Below are experts of layer 2 (counted from 0) of a mixture-of-experts language model. Rows are named gate (a neuron's input weights, with its number), up (a neuron's input weights, with its number), down (a neuron's output weights, with its number) and show model dimensions 0-63. Each number is 128 + 32 x the weight over its row's rms, rounded and kept within 0 to 255. Numbers have three digits each.
Before each expert's rows: a language model's description of what the expert responds to. This comes from a sample of Wikipedia text that the model never trained on.

# expert 35
Description: Quantity words and prepositions introducing noun phrases in prose, such as most, two, three, both, "one of the", "of", "in".
gate0:140153141127155113139082117087141083148102111152132210124161132088074120120157128142160093181094143162093142103093087140096108119106109159094143169157108150138168107141147179108125146144159132
up0:162158126064144134151117134119149103138105113089116188144164149134060068193134148172210101140034130102128079134101092171076108166117123160140168161153156194133166103088152150117121126131112115
down0:123066143106077159123121134156168098137086083128092134165148109109149154092154148164143086182082133139137138137146121135103108054136148124108125171119117194127140145090143091138147144119104094
gate1:117172151079094091140131137160109110154124122123140133125113099108134163133163130194104111101134135100066171117077115146139141107118063195148105123162119148116107131175147165144145121144116134
up1:119145114111086110170129120177135147105107138133156164088132138157137208123154171198122100119141114063120135128133101192154121170070110136108173120166110145113140149147103121142152102081105162
down1:104095139094113154116117141136120183131161136199102140161114116134123147150151124091115121137098114138109174131079102207125123165050167159112108050141190133100139166128168127125216155093065142
gate2:129129145125169129076111113141119156130159117100158121173125110154134142085124141126141139093182176142159079185164060193126117106164129122057132154095091066150128103144130092128105154161113099
up2:135161076122090103143103141101073183109094166124144129102143150175118134131136139107086063094195114106143141109185109225106109079120105120112061146123122150135109101154159196194097115121145109
down2:152140122151131181095096139099166193174143074124155062092183143113098099155127147099120131102141125050109128121123121161085136124087161110104138116059164116114167097094175108111156135133175127
gate3:139091140128174111136129109095101169141076137135161116124079142132098076141106161139151152099148085128151113123186133130074159105124109095101100179132162151141154127117181102186151142191102082
up3:146128147104154127068127112087140136114131111101130133139103176093118072094208135073127030116131147136118098189141169137070184192123117119074102135132114176137105160149123160145160112154134110
down3:159036115117102104044119076118086157128129147167131099114108122107071131103103100102112098185115166044122116110179100183138171081131151116098195164109138176154136137124110123144121113129098122
gate4:105168122163087102097163141147116176104075143145134199124122094136166118101159086088132083126121132120109176098128137093117165109141115127122144138117103111141134092144151191180157149150115132
up4:105133144141132147063089157129133143100102155171088189092092115140133120101153086138144100120125089076215156098101173145171116082212073118173116143097060113115121081139152160151108140101092104
down4:182179121107069114153090109100080175112085121118168163140147077073162183156172124141136089122146092104108124160144043067133164111158155127140118135108154151116132189132098175094123174190130123
gate5:122104117123125143144153125142105165087172152136118160151195107118136111182148114148129181046126129108115105129154105122179125152149128132105182082133127083107090133102150130096103155180145125
up5:117100173111123158094155172116161125180174173127127131168136183108154139134109135154198120089144118077118138133119113154153132105147113176074197089124146082129074145100146183140145108149070111
down5:127126090140183128141119142086182174175086133118161182116078177145110133117154081100140118078138073119142126105132131123123191132111129131101085067072156167078200104127148149109096121091111173
gate6:153149131163057148123086153074230133082128143060122096144149145162122165109150100112147102157143148144129151123168022105153162119180094140120113205166084089046127057126104169127126119143127086
up6:127137173127108150114109169130213132120097144113108126062203175126163166124189135119111146116096181171095148113138046112133169111164104167121125163166081123099119104171109118115116143124133104
down6:098095141107121086094178140091163136116144140125119094113048108104156136102127052155150153114131131130138079146156066099148127164111130173109065118094116144136137085152136162104129131178156097
gate7:144131149123131102135096134135146107063111147140104108106171165108106128073107097103097157165163115084090177097079114098106077172147165107111210183118190087112082109084127059107055108136142165
up7:142129135136136104106140141103141131079059137123097136136181154088118135124128116113145070098181081120084125086111123145166087123169112142091147184095126129170111111113119121147069151132141137
down7:176154182099109098106069114152095137119103117138091130147131107131074125156108115112189189099117154109105117114177157139182096144171130073107118120129198105105140155038155131117165175159088032

# expert 63
Description: Words like information, other, original, American, current, often in infobox headings like General information or Career information.
gate0:110106136173095108139134107181111080175168121083112084128120118131170115155118110164110101129171115157127164078126117210120076083152146172139101071184098172158104116182152143133093131088102113
up0:108133165145127137097170047143131028175135103110063113073113151115100127099166153203156094114143085178091118081093158058143141091158151081158108138078138069156135146175047150129108133148141092
down0:155160116140146110170107081193145153133170138149120123100167126103147096070132101147132113160148094119140128190150101062078145168103104127122147216131134171122153090125123174103119076104139182
gate1:122104142114118124127154112147140069112193090074123129136111145082124193143124084216190120081152123184138094150189119160130184133077115108156138158187123139147099111087107078155110098155170100
up1:137121165145100106129169124157143053125133084132125120101136091155126195105111122208148108077118093171107131166146177170142174121084129079166125172156128139144123070132125082115130106122180160
down1:092162127130173139152169103083142139155151163182085126103071182081160141096133116134081079148174115140140041121140117159129126085156150174166122163147115169126156127118125089150147069126085076
gate2:122184120113104092127152148113105158156156130122084146141071198167168104170185126183144120096087109082136127102120140172078138158136117129117120115118164143080048140151128081140090167159127112
up2:093209124116109110152164177148165178125166151123137165149076156162132138208166138158128159076106125097132138137085129167094145146125101133125109096131103121113130151149151086172111151181054116
down2:144142129147159158116122076092139155190176131102115095152124096083125093166133124086176194137138121087099100145099106129113115195085141070092143103175139137101097148132145182085129147133187157
gate3:106129154112146134119169134138174086170188109114099115167151145111129096146079092202134167126108141190223175077173139168102101082140134207096135134143098161103103118123097178150109152113125121
up3:143147095131180114077148093146201099122173154144068086142168143131153069165130139151135125065091127107138120095156129205123127089130124153134088136115085103120126074129180158120173171166109116
down3:141149154125141112117126137137097184212157177165117139162141133103088143179111127088128111155161089157113145149142149144154064123112119127086123162152139164147098148137193135094087058105149138
gate4:095102200155182105121149123109121116141140066069170171095124040149172123131100114061097130153168105143085122110109094085117099183169120121087083109113131079122110057112106113160146100145136142
up4:162140186158133105116149099096151143034082089102170148079129041148143141144136122039115105155129108150095118129099158111097114135135119102103105098114113135093168012152086131173118118171164129
down4:077132185100119066160141164122166176160110135083096152104107062095184122125118158198098169187144157162091096139166125109115195127129065087127099138096182107137168155151149153122144072146099193
gate5:137132089122004134118164068097149171119137139203119112087167142106116151149094160167085137074090136171123154085097159098104166098131125122146103108141136125108167146173110141156101130092182133
up5:161105150132019128078153119117149127135144155147068140113155203120119164114075141147090129127100171153135138108093148099168120196167137148115134101120159112164126183150112145170078141117150125
down5:137052108145068153144157120142136148071185168125102064128121155125106129143128147171102175087136122173073130146139139111111128150118173098136149094063057113106067148083076135138131126112139139
gate6:131137097131085106100194083087133173089082103104087091161145167127102092141169100146095113146124108124175107137184132147134180129115103166164094113114084170108129115226109229125162196073109118
up6:087137113158105118094163128096167119108118079132146107163122182123095140077101088124133144117107179171180163096146126138182130082124091138134092143109154227119065075171117185127149189104135076
down6:085121168115076189079116122090057107084130124108113189175113099140121165152138121140152097141110088130161153117124119138157088110099198165114142196151095137054099092167146150155103151140107066
gate7:131110099128072134133127140067118217157084099151110125140119108147054162124103102063155118089183137135071124155140146211060184109138125137099112141138078112115113163161167153088140158122119149
up7:083163066124150158127112147099121191132099120115150161127141144121159116090074118101166175075176160132093073147120106092134149147100148159122119072099116141145118135133154075065124141111126139
down7:194123102186124203148106134119144150170115151148085101129170074160155080145094199128136133104169133111080091149075079133061133096132147083139135219154136125107120091138153160174177085086195167

# expert 37
Description: Hyphens joining compound words and dates, such as number-one, semi-pro, album-opening, Black-market, 2013-03-14, often fused with the next letters.
gate0:119170149143123142131141145133126116180128134108099152163129154154102117117086140049121103166112103108156098150078138147146150076143058100156128108132128147106173145137117112133143079138120141
up0:111141193157153167133164103079189129152097157097082146155146062114116077145073180130132150166084108118113118138086156135141126149198081118145116118085086146123082120120109141091142097100125144
down0:166137124126121093141161117141071126108166088131073093136154170135175156161076129113166090179107084141110118146167092137127104095133146117167168124156100118081172132068134111091166086130125167
gate1:106085125148109103174120112062133189057121065119214132156228169114102149156127118143065070128157123096126120122182116150178143112089148172113160118139118105145181101119163131091134093168169128
up1:127191134181102133124173140155200115104124076101097084091163148105081127132074094104099018096106134109099156096184134112144170101195100100063121113156160126138141081139142150127179064163097107
down1:131103118171156169154139123136125076114128148189101105130137125139158132162123168206098102101148054118171160188125211114122158085098139146087112125169158084103111115060168133105126062185164162
gate2:150148148051127084137184105124183153124121155122068163125154131143153079134133195162137141106166091053057086127146134121131101134139127124156160115113139074122093109151141142071115095092151170
up2:144137156082128087135175104120156115174108162119066158129163126129170099144158177142155152097133051071095172145116135136132080125133175109122127115147138089140113122137151116081111115121158177
down2:111080112093147124176212138085151095127174135133128150147191150104139083084132124182110161122154166098065130123097108175179122119115166104126164136175157141107155143091158155128105076134176134
gate3:137174092141118125129161116165187063142086052153114123109155114134077116087145124145115089094131141119079137076210159146082118149161130177098089149160131180067120110106085101178165132094107128
up3:135170041111145096099094128117158080078040059121130138161150112132090081145178174134087118110130141173092110113181142159087111134157120178079110124162119173057140114103136153164190106087146123
down3:067115146138133107099107155110153126168100121164129140170068136132118133138101097183129107109133099184144146140174084119155125198155090145115155150155166164127078122109142203160128117155120151
gate4:140153136088134108135104111126137131171113115055129107098172142131137086127100077148133167090136059188121152140180122145060099112118128135131096100114161149080093116107146166191147085184162140
up4:150133133116144090125123135115150162150111130101139142083154135111170077135111068178167144126140095159149141141159142114023124084138133124133114098107170142100088135057161152188163105165160122
down4:128097124112141066105167071133145150113129174172049127133132159172103085168101083136150098125183111129099119121154146048133095188065206160089127137140147147151121105086140201117143192190164166
gate5:129137164134144111127211096129153144122124103045091146123167091115094152184043117099133138154059141165122115178086177095130145171103120120135097137182152115155142127086097135118128090150137120
up5:146121189109144107115198078133142100154150066092108111149160083119127109158124131147148154144080139126154097178104166096104135151090128103123128160175140096143123145110142090125106107144128094
down5:110159130080135079164145084115164106093119119125126172078087094122129179144117088132169148169178164071153120104128148105152159143110124139113095114093147111156121131114086104190171125083145126
gate6:129191175221137173112132126128092145143162120114132087157065094126115124130083126155186071147113238105195128095159116178120152143143058142139107120185103161140106096112130122067138113144143091
up6:119185130203145179126113181178137161167144141104089130122045100135098089114105110125175103163101212070152054153164141190111149185124080098140059151196109160125140148141102099136142118191103127
down6:148116140095095075189120118155143125137122113119062109137139089116147163108124159112116135119150076101145127092133145089174111062164113137136102210109147135109070105062136154075140106142107149
gate7:121135110097134096160136151140218099164180152110127136110165143155163178118063073145124096125137081096164137143125170174122085081119148129161104164116107108113106150156152113057132171147112117
up7:134071100099137067128135095128133107157099066088125122152115144148127170192149062119086119146120145079207140131070137123087121117106113139178122128101155091095126178168183123020110129135181133
down7:167145114156117136167119122107106122104156093127155129188148111115162116097125133134162160136149092089184122091138158121065126125122139133116152119141115126124125130083098116115136176166191116

# expert 55
Description: Wiki heading markers ===, ==P, opening quotation marks, and first capitals or digits at table-cell or list starts.
gate0:115124090152174093116184112088087154159127154093124072127138143099124105147139122151160134104170119115173137082095123070167117099089136130189178083128101102123185184169083125132213162110145140
up0:129104121153152119095150109098069131162085127176190074118130123098115085108153163128150160068173105110182146114110083064123094089113126185125153079142177088068191153186102100161186112119126140
down0:119115199139130122102153124172139150158082124158166111099114153116116122172144130059104129151155155159101142111124104067143145155157138088132165083112083124103153135142120105085114123114187094
gate1:155236143123121166130110130132122148074136105078126128127200112132112137103104126166156133133131150175081152137166153154108141104130143154125178164109101144159092099141108078049118150155157071
up1:147141125193158114096125148110187055138118091144069111146164110096145131135112130162111178065123171145103151130145120169091135128120160115084152087153155130139084139148168089123180110140111086
down1:167127156129164145227147137152113156147151080170117123132198062100096120160130131065081125099117156084093123127107147144160139155198178074146108162142072140079140096094159102101143105125130106
gate2:159150157130125145117138170163086093132123147000104114126124146156149215120171107080128135104149139119156147110118112158199113150109109149171094161117174094174079147155123180137149087061075134
up2:133166124127111106120164161134141149109100138115093189121126141145152090110104135163164147177114129134098132120107120116137094160139096194128125091111146132146162036246118129133148111062089152
down2:128098144163143115223137136094119132125108103070139206110168103124156105103154149082127101154170158172095170104149126122124119143121095187167165143112117116123143159114205101109090183140145129
gate3:150123131194138114138096127132180144139098116144082131191102139118138029090137151145184144143109119188058123149112173130094117125102155100114201195136143129104048128184110112148111118112126073
up3:127155143153144136165102171160149085156165086091101145148134107134157043136080143159162128142085144158077121163124141134114138139143139117189041171129116126103088096153079155182161110114172072
down3:117091123128222139132166121088097097113173156120113090186140173159119105149137091119097110099148160165134080118084141087100108096159177129111181131096107094092123129150116199142128105112074105
gate4:104110149111119159094142164145157128084151137147153128074134127116140189138135110078162147124091136067111140157102121121134131095113097150135129070178155084170123108137119056083073139112099133
up4:121102126133085148116153173154174114122166110133132118111144116103141181161084138115137129111127116121113111181119111135131128110094128142120132087170191090142122137098128065106087142134138135
down4:165117124123155130163146150124114118111151116130127102142124118173155176125159106154067114153128182131101107089103163179134110109136147142204066121165122132127196092049150156108104095139160124
gate5:140103104084184119158206135064112090106128095110066151123148094149118116122121113210106126096169103167072075152145134154139142138158131123138157088127153071094127126183076099172197133100105104
up5:105144180119140150145152125045080200125116158103150125123138116133131178130091146148134122149175126123109147168068133149123090122113144106122083153106147113085171207141120100096114141151086108
down5:140127167115093112117140125152151074088141042151125149152150131131132154087128105057097139105059118130153090118070195142155167068163080145127097137158094141152139121122127111104104099101134090
gate6:140093158111152128129050146157174158066090103125118133114127131112115070160120124175144157111171117195051128116143163206103140124153133129178122092125121083120162095115201088113153096114062098
up6:154098107100153105140065141180146151054097116130117138125157122112136086173139100152087091101179096178074121125147142192103131108134124125150106086137157103094144116084165082120150081076113135
down6:091145104159096123137211070147118123089147122152198113114118066076134132136134136152198099119137118127105105122136165109097134126041113166170140102100165119130211183086087091095120079085128134
gate7:131112111171033150138184136088127146072122074111106155136118104108168140107124146127142098159125098196098094128099146099150178183134095122119131092147094135126081115148137099068161197128157134
up7:138127107212093133127138131116081167083165131114121156143050130100144134149129122135176097210163100184130139102129128112103169144143104164137144144160079148111100117081122156159146140159100130
down7:103116135152098141104139175124135168145104125138077149167103164180127148117119139196188145170164105192133079188163146172142134133108142097089085145168152173093160093095106133178170194148078132

# expert 54
Description: Prepositions like in, in the, of the, on the placing towns and counties within regions, plus coordinate and taxonomy list labels.
gate0:190134127132112140096141139111118117088123087083118086113144180119118141065161006108115167094132071129104137109124053129113133140126121180158128135135145133130174146111134158146147143098133153
up0:163085145170115093097111123092123088087127091148120097152162159102133182112185033101123108134107102120114064100146084138165076128128123144106129127116107137136183101109078117153084194099118130
down0:112162139107114046164147069085057139124142148186159079127101088135120124103102145112149103169105114112142118120084083108146154124099163114062122105108168144143146145090140152120141129120190147
gate1:132141124145162153136098145100082132156133161161080190099187129115071143112121151174133087098146150179178118118114121168151122186153083079144146110111053131174091049200129152225167089103113117
up1:132108118123129117150082181116090151152115160176120223080213135141116176114164097101100102112102155147147132172143118178145064183156074100110133097106140120128119065115152088155129136044088129
down1:103055139145151103123132114128148052154102170120130122074144110145141082083107128094067109132144185134080137132110169149163123127086161093170137105132074158146067096125128127147166138097114215
gate2:143144074132179142158150143113127191125058144104020132083154141098086092157135126071116146096171152037123155104133149144099111174112094101167136149107092133134126115177146136120103149088117112
up2:130128096148159129107161099102153168198090144075086134048140108130141069098152166124134172085143087077137163065156120140103155152110121132178133192086123171133109139135137166142180121141146148
down2:150145101136189191127139159091145024190087145117157143093188130079108144138088135101119164134114121114138142177117135164186144130139118118109112135122147092174105180127138108065159114113159139
gate3:125079146087125113138125103112135195132109114161119091106117114140091152133095095144095099109139196087105142130123182144123113110154120110150171163111108137135096187178127091131135238073121144
up3:122154176052118148133110097091151148088122147135114132063147071027115081091099084069098116096099161146094107177117085188119104098174105138171147145135029120085126146176123173133156195075165110
down3:132169105102084142108156149151151104080099174155120147128148110154191091147108198160113119124161120119114135174074110085107142140114122081137164086093094129102175138133111127087131163149146166
gate4:120106186171077100084170139151130135085144108149153116129156153070171155128131114050121123161111177096071133124134115076168106099121082124142159113101121061139113107078139107129128201101110125
up4:119114201181091155127138135135164106119118118166101123142065150126170131135138110087163115115122099182078108086141107100186091108109109140153155164143138116149122106052118129179066184133063125
down4:139182123143123086134112112135174084168108107148123121140162083167203148085146104156138106115102106116157166174118107172184114102107129123164140108078136159177143087133164119153119073190115138
gate5:135169163058105103078161092113063167134131057104112095138106137110108107159148123127156042120233121090137108185141177138154130126122107204180118198137129093116126151114129055184117146105095126
up5:113120127062154112115155150122065140176067132107089132137103141149084206105131068129170089086209105090132162147203144093102100097153129167130147147118118094123134111131114050172126183114127120
down5:089140067083100148142185129140105141192135148114159147138102107120165131194118083109122165080102119035157151176127076080173132072172157119104093077129076130168109106101122151192160139071109104
gate6:131182117102200128168161148190132126132155105088127125056149110138120102172123163132065146098101097156089126172073124108170151075161115164123155119116153114121117133135109183141127142141101128
up6:204151017124188119121080168112106157092134106105123120127088095104136106178114149160120146116104125117092103153095117150120157074150123178098145130091126163121104140169136147089123129103082143
down6:086175152115115185114160155212127110136120149117141166153147112152132145108122097078120094190112149078135100124176128128142111114153131072092107108124142147065161140143107106149130170137119093
gate7:071141114116143136079157050134147139153134026182144114135165126116143182134164064139147122129185184117137192140128149123149039096151153133128121120117071158059136118145093131126144101073178146
up7:097173101133139098118136086098172155171131045141125102110175153050110140180132059136127118080190165123125134146155148114072023135150157124132086180145120145063143195116111115100093153094187154
down7:102140143113204127166133088128108213136093115143151148175138054143093124143132143138134109156195127144135100142073181130148148089162151117109120174110126084112127141162097142102169160113099148

# expert 43
Description: Section and infobox labels like Information, Scientific classification, ==History==, table dividers |---|, and suffixes -ation, -ography, -ology.
gate0:103172113135134133148123160145161092129123168097147140181163065113054125154124147154079144069159210133054155125164127205190111123100107085162119176113135161087167072123145101114135133106059089
up0:137122122150048122127154153116131090134152140112142114171149073066109148146142096071120126067108112154079193185159151137152151151117122055177119199110111134084144096119122119023222134165058136
down0:107127124095120125166125130101094103130149203192151086177179097117129127084152160182093237167183152161136177136155175106139134147122104139128120096062094170166127098096149092142138168104146117
gate1:126118131137102140121169138108058113134087059080127115143130121136096142192128089189114122120168105031174116117102139121128135129113139152105169110142035198168105097095138079108092078187182134
up1:148125128114097107127102123120068086161128088044117109125118095122136137212174121195148125094143100060161152147144174176132163152083112167148146126127056199152124127109125058122150111192186116
down1:055124203205126115152147119129201088125108119147134133144148134200082117115155092122115177075149102075099116120104106149121120118135128120085065088160060094117144123161164125135132110131127172
gate2:077152123152125095144147157142162158095188137130122175063098160165099149200110160183090099123162117077080135155136197123056128088120114200148110121113098164160134122153169115155155125177172115
up2:086134110172147144151101143151172202166149151119152118067088186137162168153119120180136148090166089122136162125115189094096145112106152151170134095108082151151134128180142114168180136097171127
down2:106145156120168103108093135130137116100084154129168083076143098134139169138135156176168150134145115144042148101131159135112147139078105153132168086114121161102120117112127154134068133130135146
gate3:114130155176126095141083129125129076137095121068159118091104083073114140117173158094084131127180137091157108143127104156116154077150125146155050149165102164127125116080117138178120167121152129
up3:117123152153141129051111129139118091123158098138168131117115094088162123114193143113145093094156142091153115141081109123119155116127113141164107124159142104120151147054169131155071131087180086
down3:133143092049108071151099137101116164103133181111149078135122125075166133153118138091098070087132135145131173089136164101125117120139127154136139139122137185181124144080117161112110102117075159
gate4:115129118123123140132198147120147099117126123087142115090147117119125081191095089118135137076122183128080107121069141163171123140178139164093065192087124110112107099119121105161089121123143087
up4:076151127206152124098110109108185155142123168082117094073163151135106083143154132098136168102175165129156128150084104157128101157127150159097082138098097173092123125128126116141130097058103085
down4:126102118140108121117122095136065115103097122059127141090090112164102149168211145105190140180131098105131127104098196117095110205136112127156138135030176135125087120161156128146090082091157150
gate5:113160134081167133077127152143140174107059173140161139110113136129155126123129153150141154084156070125078167113153153142108155101136125098160131110105079120137142203110066113079118183138159150
up5:109131140148183139094205152161178194116095175145120137150126114125125111144112168153147092071134125128121148144159157104128169111142138150127146100120128102100091162076078148086143188143128139
down5:103112130203116100151156132120136131115114208187113102135169144162122183117086119125141134114108101138143097147084182147093133145100126142190098116137134124172102189080125163071055116160135192
gate6:112137126136079075084131156150106114080121097152202109166115114109147157174163117090162212049178073177085194177124122134191125173126129182110130115122090135121091110163102173147169114203107059
up6:114088180134090105117189111095128145050164088097155142159093107114122146172148139140127170109111098148097124134113149101159133177103103140123123124126115099159150116181153142114109106137171080
down6:150138158173153082150152137140108039085071168112167108119162150084161086125113086161129126092120114184112098160064133171100158115084106103082171118128137113140144099072120129139215187138159161
gate7:137114164102128125115074156119096082106118116109143161117138161135081081109045102122192104147102097077144153115162137084111155175122130191102153209121125127115129110113122185055168164049131078
up7:117125189111087115116070124092120116122119127109095171105077177139178073071169129123170115099103130089155095094167115079096126154124154179105117167130122120124144104122142123064109168088102112
down7:173217090084128157137077152178083094216154173099175120120094104103116136140083079134163122163098159139153137105146156004121151125139123133121172082134148164146098100095118161062084108074132058

# expert 44
Description: City, Metro, State and US place names and their pieces, such as Tokyo Met-ro, Kansas City, San F-ernando, California.
gate16:169109065102151135050089088178144142102125080164166101134162167115167134161166113072109123134153112168062183106132175127114150144174156144156182058122102108086100174186151093115082106149140108
up16:154140138107121134137107133153129138135145153169139101172159141128154132126146143136101066118155147101140120121176075129112123080153118096182142055166145127094129181134187144094061097140155157
down16:084103138146157192100139089149162145116128098167133171095178098126147116135120152127119130130073129168079175108119143150107171099082102105197168104065130116111130018094118137116164078105203146
gate17:084125083190122076136165059120176109132112117161115134114213164135140099123162080099152100087117170149160122154121092163128132126097136111084122131110095151153113112091085152056077152113118145
up17:117103108173144062125183117114099110153149123137139135086103177156089135122103028081134067045110181004158163102103103104081149117124148039107129125113059180145111099143123184133105209111083119
down17:115134114159126139163164161139157126179129161121085115162110119133172170135113182170089088101143101156144072144152120165158185143126151086147165142100106148156107139130077076055085059159074167
gate18:116135161148121103106164128093143161104145121143082157106134139115049089127197122173134108098187146087063083116117096073106175116109127161138125114086087164175149118147071155142125132101113094
up18:139161150141135114099144083129142122095136101121087130107086084136070129154207129168140108084136128084095114118093116118127163112143148145096096108102082139141112156161163135149151145119118121
down18:133113083187143120111138042093114130122151137051093105105108135255104117157070146156121133182127113114099083118149203163086074119139132135135120101088132116144125167157110194143164156178183088
gate19:139123146135117119143109106098054133154183100108109161124157129156117144116139175125157100086179131087142202111138122153133125120171130147124117142140126125079105136196153128094120027163109135
up19:126113144113121118167127087109142173180149113086092178126138106119181096140135146114164057091158145090151167163115128166119076070182123100094110154132138104129164099112148088183083103129162141
down19:112111199132104149174239147164100102154104114162115111136109120103074145072139080149131153180155095124199133162125126119188169140099188120109130103177168097087085161144126134110100127173150179
gate20:146137086148127093134106147124134173039064116099098115120135124153114073128125125172170117178104134160135145148169108085044105109147119145124118108165111191140137106150143193102102112115117117
up20:131140086150149098134153119107132136074075117105126137162142123170040062139135152183190092162132129124119137142155159066105108103134137099134132090135129136124134121154124149135115096103129095
down20:107123123181080156150099144150162178124165137120088166161107106104125090171074132149127147134130122111111165108086230135178134101185102088128153123095072121115105125073123105163118078165119117
gate21:105114079025138127150130110121157136096103181157119133158135180166099129100092122147153113083107109096162118161087104107138098113106133123115132079135115130115124082189131110145176079149170130
up21:099112069030127124139153113111156111103125163150139165177089187131117152122091189069151065077138104120184127135133116093125078109168122112105132115124137164133110079104148083167153106086106129
down21:120068097132121121110140078192166216093124152125136123171065156128133113142126134079109097157114158080148148113155122109132119150165104116103144134094130148123097167146122140140130128109135086
gate22:045152123123152130120198114078105173153071083089114163155105195139091124182141132111133141114087133141153118146093119113122173101107059115103092142181115156091095077150127181155111148128156153
up22:124140107135093152133181111135163151160099148125107113090133168106158076074170143068130144112144136135112121130103106145190194117128108109113159111157190086086129073151124108096092136124096140
down22:131128079126117130102076137104187141103113144158137142145185118149123125137167107142144118105116110114126085141171161072106081100169177137097159147132108079056154125158053137106129218172080075
gate23:101115082055147130104092109075158134174131152137110203114106123119097119099097138109164094130171136138135126136120157102112114134235123082061125130111115175131116135148144173165120221137134123
up23:133125134147082098134143124095128139108129078031159085179079158126105117137189099188093157110156115102100111097078139149141134115104129140156124201092125134083159157079152193130177056143130088
down23:128154102164110160137153181157158109117135120169137082127161118103139142130126138099222109199146111137168126098152141111169188137170146136111115096110090161105168062097112129156106122122085083

# expert 1
Description: Function words like and, to, a, an, or, often merged with a following article or letter, as in and a, to the, or(igins).
gate0:082128149064175082125128129126108110132135109122173140149118114111111171154161103133137142102143146105133082120165132057149115172094089107090170119169070133125139066124130088116145181150077125
up0:124133116098157098153115050167145107123127114111207105172110097092099104183190131096119154097141131147111119123142102148157097185089110134074181098189155122144171089103127084173087101126093152
down0:122096111118114147135146141119144143225118134121095119152100140137064091040171145124127133171138143160160127105098131154168143117111137212144082117177086074156166103112068154166112117125101121
gate1:121149122082151110083146090130141157120160071041094174130149123119155123195105093128111180135142117137112161079090108128130087120193136127134166108130084141080114126101225170104135156125160151
up1:108158116106107100040123124069125164108200101119117170116140169155128157157126170175120136170128122133130119066081088120087126130209145142205135150165099124137125090119191167104103132162163131
down1:105160042113129108129111154129154123161081146118076145128136165153163127160095098136115098138166160134108128144149190098140132128149131154138112167142161097094127134089153115161139207160101156
gate2:139124202087108092147205114086154123141186137159171179132094172084046125143131148123133135082131141168051125180148117158093020149160117127108169078117145099158139061135120146166166138130153074
up2:131148155106115095129170059176163134108147139139187068185104119070107164135149103154145126102071141142088167125152132204158029108151127142061136089081079079172137117144064106168167104083116106
down2:089123128140153136098114083126117157187122177151139119122079102114097068105148168073136169117138122187077164143166126084139120133147153140100133104152124090089098128107134094151060158171101134
gate3:126189088104116151136105180131166106146156111185147111145093122090159086208145127074167108151096140172159107138120095153137137096082115153148179151154125125168122165160141185154138166159155126
up3:086136111089127140156145162137161150151086122167100096052105188123206081124150122125113125112161128157180147127204079109215082057106136074124138120181177060118168177188136090048121171149116150
down3:164126090095150131105139142140124150129086058124137095102130142107178151130139124082194103090059160164172170142195140076122109133130214134143092111128155158142082159150213137126144108131125196
gate4:126071192155123154083120173204180148153141150129146150118239096106162125113189121091148127133156171048096193143155140131134160105080107123080116154174129111127150118134174153098149121096113103
up4:126118195174105141071125182189150171110140129119223136118167109109179122050143082186182080123143159130050199115120109202147135130096129114107130182098073111151162140137152129058119087190113136
down4:138119177102108160145134135067116149150134136095127089096142145202079161174121191099137149178118101153127086154147163121157174094169158104094067152156114110137165065090094133154106156129144122
gate5:141118142128106064119140130096132123122116120119139119174153206080087103080068141105148130173108126119082061120160197098210204141128093123130106140152104171167123094100093197139200204184123127
up5:140100122162110095134160147105096146115095141123168186159149187078077056084106119150166124145152126129099074154129153110198142099107112175144121106147118117190090124138086255084205147122148108
down5:085032129105158109147120137132140094122149180157083092139126119165154129129140132130171149132076125076152115088123151130120133060125153169167113115076098118103137132146114056132099079136150137
gate6:138135145096123127120115114194153107142128138207144182074126194075118149168111103115162129117119125146146094171149086089135127122105137124172148053152126087156197108137132151158029059030142120
up6:138090160113120135123149153173173106142145128166104205097203205094148123165116093086154139137154130168129196157119094070150137159100144119152163096158151136142136094185143127114049125091152128
down6:125134098094142177077112171188149120143111088157110144138181094062152125122139110163159144117144118135158162180131092084139098148087150110145139103093129187135122121145090123161156136164190120
gate7:125137183101118134165129140129116199147190084104211120131159139134178198123161167166126115114140125149108111131167093121172174167184116123085138080136141098134181132127163155204135147155087130
up7:159117170143111156118080078102160155116131111091145133148141155172166143058183188187128162159136154192136099176139143127105101226187123154084150115172100081126173117159135088116064117126062125
down7:134114138089105095145067116140118089161144139129132166119125128118096068097139081110137129141118091133129145161156050157126155109094112127089122144110100100186097119121111122132161125090142094